Weights of a small mixture-of-experts language model, trained from scratch on English Wikipedia: 6 picks a token, 734M tokens.
Below are experts of layer 4 (counted from 0) of a mixture-of-experts language model. Rows are named router (the router's row for the expert) and show model dimensions 0-191. Each number is 128 + 24 x the weight over its row's rms, rounded and kept within 0 to 255.
After each expert's rows: "comes before" lists some tokens at least twice as common just after its tokens as in all text. This comes from a sample of Wikipedia text that the model never trained on. Tokens count by the router's weight.

# expert 6
router [167 135 140 176 155 176 113 151 137 129 132 123 123  92  87  98 122 108  96 125 119 114 137 163 160 172 123  97  80 124 156 170 147 155 123 147  88 117 129 131  99 104 116  91 147  97 121  94 139 104 124 153  96 129 162 105 137 178 134 166 105 149 143 104 154 110 156 113  93 143 108 135 111 134 156 118 138 106 127 155 103  83 114 140 174 146 162 114 153 113 117 118 135 113 151 107 101 121 150 174  98 129  93 138  97 137  93 125 140 156 136 104 139  91 117 143 144 130 136 151 135 122 112  97 174 110  78 103 114 115 141 115 137 101 157 150 137 114 138 130 120 175 121 111 137 123 147 134  84 124 134 119  99 136 126 138 113 109 151 158 121 102 122 181 124 139 132 116 122  73 111 125 110 146  70 139 128 133 106 157 117 109 129  78 148 125 121 190 150  94 135 112]
comes before: ",", " |", "–", ".", ")", "\n"

# expert 4
router [166 176 142 135  91 154 121 148 152 133 122 142 104 129 136 121 121 122 157  88 102 116 148 156 104  94 149 168 127 129 117 123  85 162 138 136  88 113 116 127 149 120 108 169  84  99 132 102 130 104 124 101  95 108  93 112 129 111 135 109 140 159  97 165  87 115 105 141 132 184 154 139 146 124 146 165 125 163 121 151 142 193 152 108 122 112 160 104 148 113  86 122 133 101  91 136 129 152 138  95  64 138 101 141 116 116 110 159 129 124  90 154 119 136 104 161 102 146 144 133 139 166 180 123  71 135 118 133 156 155 125 109 128 138  96 150 114 155 128 129 127 144 145 143 101 130 128 140 126  61 142 102 160 153 114 104 144 108 137 104 133 134 129  92 108 109 156 100 116 145 113 155 111 167 116 157 105 101 147 133 133  91 141  93 133 138 139  87 128 152 126 100]
comes before: " ", "|", " \"", " —", " A", " L"

# expert 43
router [144 151 113 167  87 141 162  98 171  87 133 116 115  82 147 135 136 111  80 151 163 161 142 139 117 113 130  88 107 105 170 125 155 130 141 149  61 154  90 149 161 158 174 124 149 133 137 177 104  96 133 108 135 140 176 102 131 142 102  93  98 132 128  65 110 146 130 131 139  65 123 122 120 105 139  99 122 135 151 135 121 122 138  84 111 101 132 121 147 127 110  84 163  89 164 127 147 105 140 148 125 161 150 129 125 141 122  87 136 158 157 100 128 124 128 146 163 153 147 154 126 129 133 139 147 135 168 133 127 109 153 102 158  66 124 131 122 130 105 121 113 139 144 118 100 145 143 143 112 155 126 124 109  81  75 142 131 127 141 163 156 123 114 119 125 176 108 150 139 148 131 145 119 149 114 127 121 132 160 111 127 150 131 153 152 160 138 149 120  95 147 105]
comes before: ",", " |", " (", "\n", "'s", " and"

# expert 41
router [137 130 166 182 111 136  92 101 153  71 128 130 109 102  84  95 155 126  85 120  91 137 155 190 161 149 105  95 122 114 160 134 143 183 108 141 110 156 124  91 116 122  90  83 128 127 111 105 129  98 126 121 123 121 138 162 156 133 143 148 117 163 106 155 169 123 127 158 105 155  96 103 150 156 147 142 126 115 101 141 129 135 138 153 191 156 143  96  89  98 128 133 165 128 158 135 134 117 104 141  94 105 132  95 116 171  96 138 133 151 141 152 134 118  85 135 130 158 135 129 146 129 111 110 122 112 100 146 146 149  94 149 150 111 170 154 124 107 150 138 119 158 143 123 104 108 174 134 119  94 117 128 135 147  97 152 117 108 109 108 124 107  93 184 102 127 131 134 121  75  96  97 141 118  97 134 143 134 124 130 130 141 145 111 146 115  97 147 124 107  86 138]
comes before: ".", " ", " |", "0", "%", " |\n"

# expert 20
router [134  94 141  91  97 110 165 138 141 151 120 156 181 110 162 128 125 150 105 122 114 129 161 152 138 105 176 114 132 100  83 131  98 118 159 121 147 135 134 109 134 109 102 108 121 139  86 147  96 108 139 117 126 124 151 155  94 154 145 144 137 135 140  85  96 137 110 127 151 162  61 114  71 132  77 108 150 112 102 187 164 151 165 102 117  92 143 157 133 154 115 156 134 107 143 143 125  91 127  78 131 134 165 134  98  78 137 130 122 139 158 123 108 106 126 151 126 132 143  90 143 148  81 147 175  93 123 136 126 114 181  84 132  98 102  86  92 108 150 144 153 117 143 116 125 130 115 162 116 145 121 140 127 148 112 121 106 129 146 136 128 146 118 161 127 129 137 107 118 122 165 107 108 115  94 136 120 110 118 159 129 131  86 147 146 110 154 164 107 128  99 139]
comes before: " of", ",", " to", " in", ".", " for"

# expert 17
router [129 120 100 123 179 149 167 124  79 110 125 135 120 107 119  83 130 130 143 130 190 106 108  93 133 128 144 113 106 103  96 162  98 134  95  96 128 142 103 137 114 112 124  93 173 140 109 105 124 141 145 158 149 136 133 128 185 128 112 150 150 178  91 128 148 113 155 169 136 145 148 104 109 159 118 139 155 118 132 135  74  99 113 101 168 150 123 122 134 164 126 113 155 135  95  75 114 113 116 137 105 149 100 164 153 108  97 152 152 146 111 158 141 114 148 158 148 128 113 143 123  90 139 105 136 119 120 125 171 156  95 156 129 125 129 163 146 130 132 113 145 153 107 135 148  99 148 119 142 121 102 165 130 145 195 115  99 108 142 110 136 167 120 121  89 154 107 147 107 155 170  77 148 126 121 103 118 151 114 119 128 120  97 101 156 120 159 135 120  84 166 112]
comes before: " |", ".", "–", ";", ",", "th"

# expert 27
router [131 121 132  93 114 129  86 146 107 139 135 172 148 114 148  87 120 115 173 117  97  88 116 154 187  75 167 158 106 122 145 137 136 146 109 119 114 156 139 131 142 132 111 162 106 126 145 111  95 110 121 113 116 136  76 145 166  91 182  83 152 146 162 146 114 113 114 141 119 134 132  99 140 112 152 109 114 129 121 145 128 108 150 133 145 116 174 134 137  95 130 164 151 107  92 142 176 139  97  87 124 107 146 128 139 114 103 110 138 136 100 132 111 137 164 169  67 159 124 146  96 152 108 136  74  92 109 108 153 177 108 177 141 114 117 127 136 162 159 164 125 133 159 127 123 102 132 121 163 111 140 101 151 110 131 129  94 124 108 153 147  92 119 128 124 110 120 167 116 134 127 129 126 136  89 133 102 157 140 154 110  88 147 125 157 120 131  87 129 116  97 106]
comes before: " ", " —", " —;", " +", " −", " -"

# expert 53
router [117 130 155 156  99 115 161 119 172 142 111 141  95 101 171 143 135 114 125 137 145 121 118 120 111  77 110 111 123 111 150  73  89 123 127 111 122 132 122 138  96 129 123 101 147 151 115 164 164 132 142 125 112 135 153 122 107 140 132  59 113 153 108  94 134 100 142 105 125  82 149 116 139  93 113 114 155 133 110 130 114 140 136 167  72 133 160 113 102 119 149 131 167  77 163 141 150 116  97  98 112 185 117 108 149 132 144 111 134 146  99 102  97 105 122  99 108 146 148 125 163 141 123 142 133  91 150 104  98 130 175 137 120 108 118 145 118 146 144 155 102  98 168 143 142 176 124 183 139 126 138 145 133 164 109 148 174 174 100 135 153 120 115 143 123  98 105  84 152 130 116 137 141 165 117 121 104 111 145 118 164 142 107 185 136 121  89 129 100 126 111 107]
comes before: " |", " (", "-", " is", " and", "\n"

# expert 38
router [159  93 164 143 118 124 142  89  97 119  90 165 133 129 145 145 108 124 152 137 113 151 138 146 111 142 117 116 135 131 193 114  79  91 100 125 165 110 129  88 151 145 152 159 152 150 109 146 118  79 106  98 107 140 153  86  88 138 165 166 117 127 163  76  84 128 116 104 149 131 115 151 154 140  93 104 135 168 154 167 183 129 103 153 119 131 140 143 120 134 144 155  93 172 161 106 125 137 139  95  82  95 107 124 106 154 126 100 152  96 128 131 155  93  89 139 116 148 160 130 121 169 118 112  84 160 109 122 143 131 135 120 149 131 163 105 136 150 124 138 141 145  91 141 160 154 168 142 113 157  93 120 139 128 120 131 122 121  83 136 139 147 112 121  79 139 134 125 114 120 154 153 113 106  96 134 107 129 148 155 129 125 154 142 122 110 175 133 118 118 117 141]
comes before: " to", " the", " by", " in", " a", " on"

# expert 52
router [115 142 129 148 131 170 147 179 103 155 112 101  86 152 120 134 160 118 104 126 153  84 149 123  89 172  99  87  86 124 128 104 149 156 169 115 134 120 149 108 124 120 118 125 106 139 133 101 118 146 129  90 141 137  71 110  76 114 141 117 127 172  97 174 115 116 118 166 129 169 140 128 161 156 148 152 127 106 130 151 126 101 152 139  99 111 142 121 138 115 131 118 124 150 104 119 130 102 134  93 148 129 156 137 119 151 102 108 137 117  77 115 132 148 110 111 140 124  92 185 150 132 129 113 104 124 117 120 143 194 123 117 165 133 166 114 133 123 115  74 139 119 106 106  97  93  98 146 109 107 131 106  94 120 126 137 129  94 141 157 127 147  85 130 136  95 138 161 148 110  96 134 117 184 134 126 154 145 127 125  95  99  96 110  90 137 112 106 125 144 116  66]
comes before: " ", "0", "1", "|", "2", "3"

# expert 30
router [113 171 158 142 132 110 102 175 104 172 138 131 122 116 141 150 121 136 124 142 120 109 138 107 106 137 122 157  98 147  92 124 112 131 127 146 107 152  87  95 142 151 123 157 153 182 152 141 142 129 138  90  96 107 117 143 116 106 102 100 118 142 115 141  95 139 133 103 145 117 164 130 120 162 119  76  81 141 123 145 153 145 171 107  96 113 102 109 134 129 151 107 119 119 155 128 146 133 130 122 161  94 177  81 181 114 149 180 121 108 115 145 114 160 132 105 158 141  98 119 130 142 132 161 125  82 137 156 144 137 126 113 119 121 131 151  72 128 141 167 128 179  92 108 147 164 127 189  87 120 157 128 134 118 110 107 150 130  90 125 139  97 126 155 143 127 147 160 142 120 188 106 119 128  91 108 166 111 139 158  99 138 124 104 125 142 133 130 116 181 120 102]
comes before: "|", "-", "==", " The", "===", "The"

# expert 8
router [ 94 157 120 166 160 123 149 120 163  95 123 136 120 114 110 123 121 133 104 137 118 113 102 137 137  90 126 125 111 115 147 103 171 138 128 123 106 154 101 147 118 134 128  71 136 121 121 137 106 164 127  99 167 117 180 122 138 151 123 113 146 115 137 121 133 135 127 153 137  90 201  95 113 112 139 163 127 126 160 140 112 177 113 108 120 155  88 137 129 118 124 171 126 123 145 150 173 139 125 142 165 164 154 153 140 135 103 100 103 142 152  88 114 125 112 122 119 172 153 113 158 146 156  84 172 108 163 166 148  86 133 103 151 109 115 152 106 133  76 123 101 101  96 148 112 139 146 135  90 144 138 123 106 101  87 126 104 113  91 115 124 157 152 115 123 128 142 131 135 170 127 172 139 134 154 111 102 162 152 115 160 136 150 113 129 204  99 102  97 131 132 132]
comes before: ",", " (", "\n", " de", "'s", " =\n\n"

# expert 28
router [163 174 128 136 110 137 156 120 124  86 142 133  91  91 147 122 159 156  88 109  92  99 149 148 134 114 130 128  86  97 124 155 112 175 131 120 143 124 120 115 112  99 106  76 142 148 129  98 133 139 151 116 129 154 160 125 151 138  96 133 102 124 140 133 143 119 142 110 120 129 102 102 106 130 118 112 154  97 161 144  77 103  97 114 152 164 151 142 124 127  96 131 142 151 149 136  88 139 127 123 119 127  96 156 119 152  92 163 149 155 105 115 136 104  90 143 163 141 149 175 146 161 171  74 122  84  93  89 125 108 121 115 165 137 145 159 103 107 172 153 150 148 106 142 148 103 174 129 107  98 126 152 142 116 154 134 138 135 191 130 139 169  92 144 101 101 105 125 145 118 143  99 136 109 119 136 128 150 140 127 139 134 109  95 155 124 137 136 157  62 103 150]
comes before: " |", ",", "–", ".", ")", ";"

# expert 1
router [137 119 136 178 104 108 157  68 141  69  86 177 143  89 126 112 117 118 140 172 146 178 145 139 125 136 152 110 141 105 189 129 118  98  93  83 132 144 131 111 144 112 186 122 140 167 133 166 106 104 130 113 163 154 185 107 145 146 159 119 136 106 132  95 103 133 116 126 142 144 116  96 108 118 126 113 133 183 123 171 171 119 120 124 139 129 135 156 153 149 122 147 119 156 129 111 132 120 133 131 133 135  97 145 106 118 126  89 141 131 135 110 154 102 106 163 136 151 183 126 134 162 112 126 127 109 139 107 142 166 160 118 140  97 149  89  95 150  97 154 134 143 138 149 168 136 156 106 153 114 101 122 164 119 132  92 123 153 109 160 146 120  91 150 139 124 107 124 124  96 160 126 105  88 118 157 104 131 171 129 115 115 120 119 132 128 135 151 140 106 152 100]
comes before: " in", ",", " of", " to", " and", " by"

# expert 46
router [150 157 164 171 170 185 125 174 117 121 121 100  76 110 142  96 108 120  85 118 129  80  84 109 134 148 129  94 101 111 163 140 143 155 109 148  99 123 116 151  87 140  80 100 162 158 118 127 130 116 158 125 134 120 162 129 134 124 115 138 109 150 104 108 181 123 146 129 142 115 104  89 125 154 155 110 161  98 128 125 110  82 106  86 132 135 132 128 105 163 123 131 155 141 132 111 118 138 122 127 135 113 131 153 138 114  95  81 150 163 137 115 154 115 113 124 149 146 148 204 126 161 141 109 157 118 125 129 130  82 115 120 138 103 160 163 125 107 108 111 125 161 128 127 140  85 137 139  67 103 114 146 110 128 164 127 132 105 121 163 137 119 117 190 147 150 158 132 153 103 113 125 101 136 108 119 166 137  95 138 117 119 118 117 162 147 143 160 113 105 114 142]
comes before: " |", "–", ",", "\n", " |\n", ";"

# expert 39
router [127 113 128 125 135 136 146 155 105 100 131 116 178 171 129 119 136 116  98 123 112 135 174 155 115 157 146 143 124 122  91 154 115  85 110 116 100 140 137  93  79 137 115 124 145 119 101 152 173 134 123 125 143 142  93 159 117 102 145 146  88  98 105 120 113 109 149 135 136  98 181 160 134  99  76 104 143 110 105 158  91 128 127 159 160 144 158 121 147 160 117 170  99 123 129 123 124 107 130 133 136 141 118 116 151 173 147 103 137 135 148 136  94 135 144  94 127 110 109 123 133  54 139 104 129 127 117 135 146 117  97 155 110 132 135  90 180 107 150 102 119  95 117 116 110  98 147 154 133 102 114 107 100 125  97 173 118 125  81 134 101 155 154 130 143  76  94  98 128 123 155 103 118 158 129 124  91 110  97 136 105 168  95 127  73 167 130 141 154 140 155 114]
comes before: "20", "19", "1", "0", "2", "3"

# expert 51
router [112 183 102 142 139 112 141 165 146 111 146 103 131 124  75  97 156 118 135 156 149 128 113 104 154 116 105 111 127 145 170 132 153 121 115  96 108 153 116 156 144 138 177 108 142 103 146 146 130 143 144  76 137 100 176 125 149 149 108  97 116 127 129  96 133 150 149 154 133  95 155 121  85 127 128 174  99  88 166 119 100 147  97  92 144 117  72 111 128 157 109  94 161 131 147 148 143 148 119 145 130 148 146 128 136 107 125 125 117 134 127 119 106 135 141 107 129 137 168 114 107 122 132 156 143 141 175 180 159  86 175 119 160 134 122 148 124 149  98 145  90  89 104 146 136 104 148 147 108 141  86 131 112 119 102 139 121  97 131 123 161 171 146  75 108 124 138 141  86 160 123 142  86 136 144  94 123 127 154 129 136 123 174  94 154 140 119  83 139  94 137 125]
comes before: ",", " (", "\n", "'s", "i", "a"

# expert 5
router [128 112 141 117 110 164 138  76 125  93  82 148 138  91 131 111 162 118 166 111 175 112 177 148 124 124 112 119 128 162 132  78 133 123 142 109  94 147 169 142 146  93 122 155 121 158  97 137 141 146 127 161 133 126 130 110 154 155 162 105  93 102 156 116  99 159 122 144 111 135 139 153 148 105 105 142 124 171 140 126 108 105 142 162 168 159 158 132 139 128 156 157  93 126 120 132 154  89 119 117 129  81 150 111 142 174 142 110 140 115 146 132 147 115 139  98 149 122 136 148 123 101 140 136 144  91 115 109 116 172 129  93  95  94 105 129 163 187 138 180  84 125 142 144 115 120 117 106 189 116 144 115 140 113 125 147 146 187 119 136 134 123 131 123 122  64 105 100  93 155 126 117 124 121 158 143 110 142 139 126 136  70 126 156 147 132 105 152 139 128 102 132]
comes before: " ", "00", " MPC", "ing", " .", "ed"

# expert 18
router [183 135 106 116 199 106 167 114 121 136 107 126 129 102 149 119 112 166 142 115 123 122 172 136 101 171 110 127 110 104  98 151 123 135 131 143 127  99  74 125 102 146 100 132 103 130  93 163 139  94 136 159 161 136 100 121 147 101 124 156 180 130 101 129 126 103 135 121 109 131 117 133 108 165 146 115 148 113 147 149 129 148 121 117 135 148 152 112 134 131 175 164 111 148 131 112 105 134 135 138 107 115 144 128 102 126 120 143 142 145 149 112 163 139 131  93 148 125 116 130  92  98 138 121 137  96 123 132 103 128 110 142 119 122 110 133 111 121 143 135  75 107  98 143  84 122 116 144 122 145 144 100  89 150 157 159 144 155 132  90  77 143 123  79 137 107 116 114 126  52 184 115  89 114  94 159 168 161 103 155 159 104  95 121 124 171 152 158 172 145 148 116]
comes before: "19", "20", "18", "1", "The", "–"

# expert 36
router [181 123 144 194 157 115 118 103 110 123 136  94 109 146 123 127 113 146 123 161 133 128 125 151  95 169 132 121 136 116 144 140 135 106 110 151 103 123 116 141 135 108 132 158 113 138 107 152  89 102 144  87 115 132 134 100 111  98 138 156 160  93 135 144  74 120 110 164 145 142 103 138 122 131  94 130 136 151 178  95 198 146 107 134  86  97 163 118 167 100 169 117  91 170 141 172 119 126  92  93 128 100  95 169 144 126 130 102 116 133 135 158 133 106 131 121 183 136 102 125  77 129 134 113  95 130 161 109 146 124 173 176 141 136 149 152 132 159 129 105 122 130 131  86 122 140 128  99  97 118 109 121 144 168 110 113 140 110  84 131 113 135 114 167 128 127 134 141  99  81 108 108 131 143 129 162 134 145 121 120 121 112 136 136 101 103 163 132 166 121 157  93]
comes before: " the", " a", " ", " in", " his", ":"

# expert 11
router [160 115 151 165 152 138 134 127  90  92 147 134 100 141 103 149  70  99 156 101 142 140 126  78 127 137 109  76 109 110 151 155 150 146 121 112 139 128 100 136 137 127 117 151 145 131 137 129 139 116 129 134 139 142 158 188 125 155 125 128 160  98 128 152 142 149 128 114 130 145 145 121 115 163 178 136 135 100 156  99 130 113 135  96 162 110 142 127 121 145 121 134 154 172 103  66 121 144 145 154 133 136 101 131 125 100 112  96 136 134 134 108 131 152 139 146 175 128 120 134 160 101 147 133  84 171 142 123 169 162 138 132 116 123 158 148 122 108  99 100 103 127  87 150 175  88 106 102 149 127 121 132 111 142 162 164 123 161  98  80  99 109 140  99 144 138 101 139 123 141 143 184  88 155 132 167 151 137 121 116 130 116  52 161 119 163 124 151 135 156 105 120]
comes before: " |", "–", "20", ":", " |\n", " place"

# expert 15
router [123 142 133 124 127 150  71  73 176 147 134 102  93 119 132 117 118 141 149 146 146  98 122 137 118 138 161 132 132 157 128  92 144 137 152 173 169 147 119 118  98 119 130 159 132 130 156 169  92 134 156 112 148 153 128 114 145 138 110 106  99 190 138 156 112  99 111 146 134 114 167 159 137 169 120 161 161 164  98 145 179 146 136 139 111 113 140  95 138 161 122  98 165 141 148 103 137 112 115 125 112  89 122 135 132 124 156 108 151 101  81 150 162 119 118  97 141 132 139 102 141 133 111 134  95 147 123  78  88 119 133  76  84 129 156 137 116 148 145 129 161 177 118 162 138 122 127 146 114 176 155  91 155 137 150 137 156  70 146 108 132 132 135 126 139 137  99 168 162 117 117 122  76 153 103 140 125 136 116 128 142 136 102 135 133 162 121 138 122 154 166 108]
comes before: "-", "|", ":", "=", "==", " •"

# expert 12
router [172 124 118 142  89 109 167  92 156 121 120 183 117 112 135 146 137 140 107 151 119 198 118 179 122  97 140 124 153  79 149  90 130 112 145 109 119 151 106 126 110 146 157 130 139 152 151 179 122 110 135 119 171 161 172 120 120 159 134 104 130 147 109  85 123 141 106 124 148 116  93  99  87 107 105 107 157 129 122 133 155 111 134 124 109 119 181 122 135 120 116 176 150 105 146 102 140  95 141  92 170 118 123 137 103 126 118 100 153 128 132 118 140  80 122 147  96 143 145  79 129 180 122 145 128 137 129 109 141 157 162 149 146 121 130 123 103 112 117 159 107 153 175  89 168 119 140 147 125 110 140 140 169 133 122 112 119  95 136 135 129 120 126 188 128 138 122 123 125 152  99 125 158 144  81 154 121 128 118 152 140 145 117 177 137 145 117 176 128 117 106  91]
comes before: " of", ",", " in", " and", ".", ".\n\n"

# expert 42
router [106 123 143 154 109 135 167 116 114 136  41 161 186 108 135 148 115 118 133 164 114 156 137 159 123 120 134 160 204 114 117 116 141 104 154 117 144 103 141 116 156 143 133 148 134 132 126  94 112 141 128 111 118 139 149  94 126 101 183 151 129  78 124 142  86 116 110 122 120 137 123 129 148  93 118  87 119 173 112 131 189 128  88 111 102 137 129 118 129 132 165 129  97 162 122 159 106 121 107 147 132 123 109 152 120 134 137 151 115 144 123 171 127 136 117 161 137 130 130 135 134 128 136 109  87 111 140 156 159 134 121 175 106 143 129 124 129 151 125 108 155 109 128 152  88 161 142 109 158 136 136 175 167 129 123  53 122 148 135 141 113 123  91 153 110 111 123 111  93 117 102 107 156 155 159 169 121 147 147 127 131 114 130 153  97  87 139 152 121  81 162 130]
comes before: " the", " a", " an", " his", " by", " that"

# expert 59
router [128 107 127 146 100  87 150 110 143 119 128 189 127 117 142 119 119 105 168 137  91 173 154 135 141 107 130 160 131 115 147 139 121  95 133 117 137 135 110 151  96 116 137 104 114 140 119 147  97 115 102 172 188 137 130 108 148 123  98 153 178  94 171 115 110 146 112 138 123 142 107 137 112 107 181 105 124 155 129 134 179 161 130 142 140 111  96 168 139 141  84 155 161 182 159  93 129 132 113 121 155 144  93 117 118 120 102 105 115 112 116 143 173 130 118 139  74 107 177 114 118 155  98  99 106 156 140 152 110 157 160 128 114 161  99  76 105 133 127 124 128 129 162 139 149 114 106  80 169  94 124 111 141 151 139 112 113 137 150 132 120  75 151 113 121 165 149 102  97  99 162 141 139  92 140 119  91 114 145 141 135 142 135 123 143 147 120 164 140 129 115 114]
comes before: " of", " to", "ing", " in", "ed", " on"

# expert 14
router [169  99  98 158  62 108 170  92 159  93 101 142 117  86 138 139 139 138  90 135 127 190 140 155 135 103 165 143 145  83 114 132 121  76 119 110 121 153 141  97 118 119 150 136 118 142 146 167 104  91 136 143 135 136 141 131 126 197 108  97 158 131 116  90 125 147  97 107 142 130 125 111  91  98 116 128 138 128 107 137 178  86 122 108 136 123 135 149 117 115 137 148 161  95 115 124 167 137 178  99 138 165 125 155 117 117 111 123 125 144 113 113 141 129 110 147 140 105 168  95 141 159 138 135 177 111 111 121  95 134 161  83 116  89  98 108 106 105 122 143 115 147 170 118 160 105 113 143 116 128 141 131 161 138 128 140 149 157 164 138 119 108 120 152 163 146 145  97 135 144 105 165 151 106 138 134 115 113 131 157 150 118 118 116 133 119 136 192 120 135 117  93]
comes before: " of", ",", ".", " in", " and", ".\n\n"

# expert 48
router [100 132 135 106 163 103 106 126 131 167 145 166 170 139 135 165 116 134 125 138 138  96  85 160 143 140 150 142 141 140  92 144 133  82  97 120 137 128 163 134 162 131 148  86 136 141 142  96 129 103 122 154  84 138 126 115 120  79 157 159 123  76 123 142 118  85 125 117 139 115 140 151 152 100  87 124 128 139 153 117 168 157  89 122 145 167 147 132 127 133 131 104 142 159  94 157 111 137 102 137 157 148 140 147 165 166 181 146 107 155 158 118  98 127 118  92 110 121  75 138 161  78 136 144 119  97  95 135 122 139 128 108 168 112 103 140 125 106 140 128 173 114 113  99 128 115 104 116  97 118  99 161 124 105 106 143 111 145  80 117  80 147 127 128 156 157 131 127 131 120 149  77 135 177 119 161 101 130 145  98  83 127 135 128  98 120 130 109 148 152 150 155]
comes before: " the", " a", " his", " its", " their", " this"

# expert 29
router [150 116 113 154  96 157 123 120 147 148 142 100 125 143 120 121 122 151 126 145 128 124 108 125 113 139 160 158 153 151 142 132 136 126 170  78 168 149 185 100 157 149  76 144 157 101 140 121 110 133  84 129 126 128 137 137 114 143 153 124  93 141 127 104 137 120 129 163 142 165 106 119 148 150 131 153 150 137 107 125 154 161 168 157 125 101 108 140 103 171 141 129 190 110 126 172  96 129 110 100 102 143 144 118 124 116 154 118 154 124 111 149  92 131  84 120 128 123 135 111 167 112 116 109 101 144  97 120 121 173 112  82  98 115 141 162 139 146 111 125 124 130 134 138 104 127 146  98 172 173 141 128 135 151 103 110 156 138 185 115 163 116 103 162 147 139  96  79 105 107 118 106 162 166 113 147  83 122  91 147 115 134 125 131 135 110 195 165 116 140 144  84]
comes before: ":", " of", " /", "ing", "s", "ed"

# expert 3
router [145 104 148 168 128 151 128 158 120 139 116  84 119  87 114 172 125 152 110 154 108 115 155 140 135 130  78  95 156  92 108 118 128 127 169 117 117  88 118 143 140 161 125 113 113 103 154 107 141 192 141 163 102 102  62 125 147  83 123 133 155 112 134 133 147 121 144 137 131 108 177 134 145 128 120 131 121 133 146 152 190 139 114  92  93 134 149 165 116 145 117 114 108 110 102 120 114 137 138 162 127 108 131 115  88 143 157 131 116 168 152 111 127 126 123 136 119 149  99  86 132 140 139 127 130  73 185 133 179 163  91 122 118 111 115 140 111  85 117 160 134 101 132 121 116 132 123 124 117 159 111 188 185 136 116  82 119 145 110 123 129 131 123 160 116  92 138 109 122 154 112 137 152 148 170 149 118 139 160 108 140 132 146 127 117 118 138  79 151 134 165 154]
comes before: " the", " a", " and", " The", " \"", " which"

# expert 55
router [122 125 124 115 130 145 114 113 137 125 171 117 152 138 135 123 134 125  84 134  88  98 162 173 136 176 125 134 122 140  98 144 179 165 142 105  99 161 149 102  96 139 102 121 140 131 128 153 159 158  93 175 121 144  81  91  92 112 159 166 146 126  68 142 117 127 131 133  64 147 148 109 193  70 137 122 128 126 129 152 121 124 127 130 159 171 124 113 113 122 116 139  98 110 139 116 118 125 130 123 118 137 127 127 118 149 116 164 162 122 174 128 128 135 112 108 136 128 111 126 157  84 159 109 149 145 123 121 139 156 108 162  94 156 147 119 156 132 149 104 116 113 116 122 105 107 132 131  98 127 137 149  96 162 109 146 124  96 108  86 116 137  86 136 119 109  78 108 138  63 138 105 164 127 130 154 124 175 104 138 120 127 140 158 112 195 150 127 128 128 141 122]
comes before: "20", "19", "0", "1", "2", "3"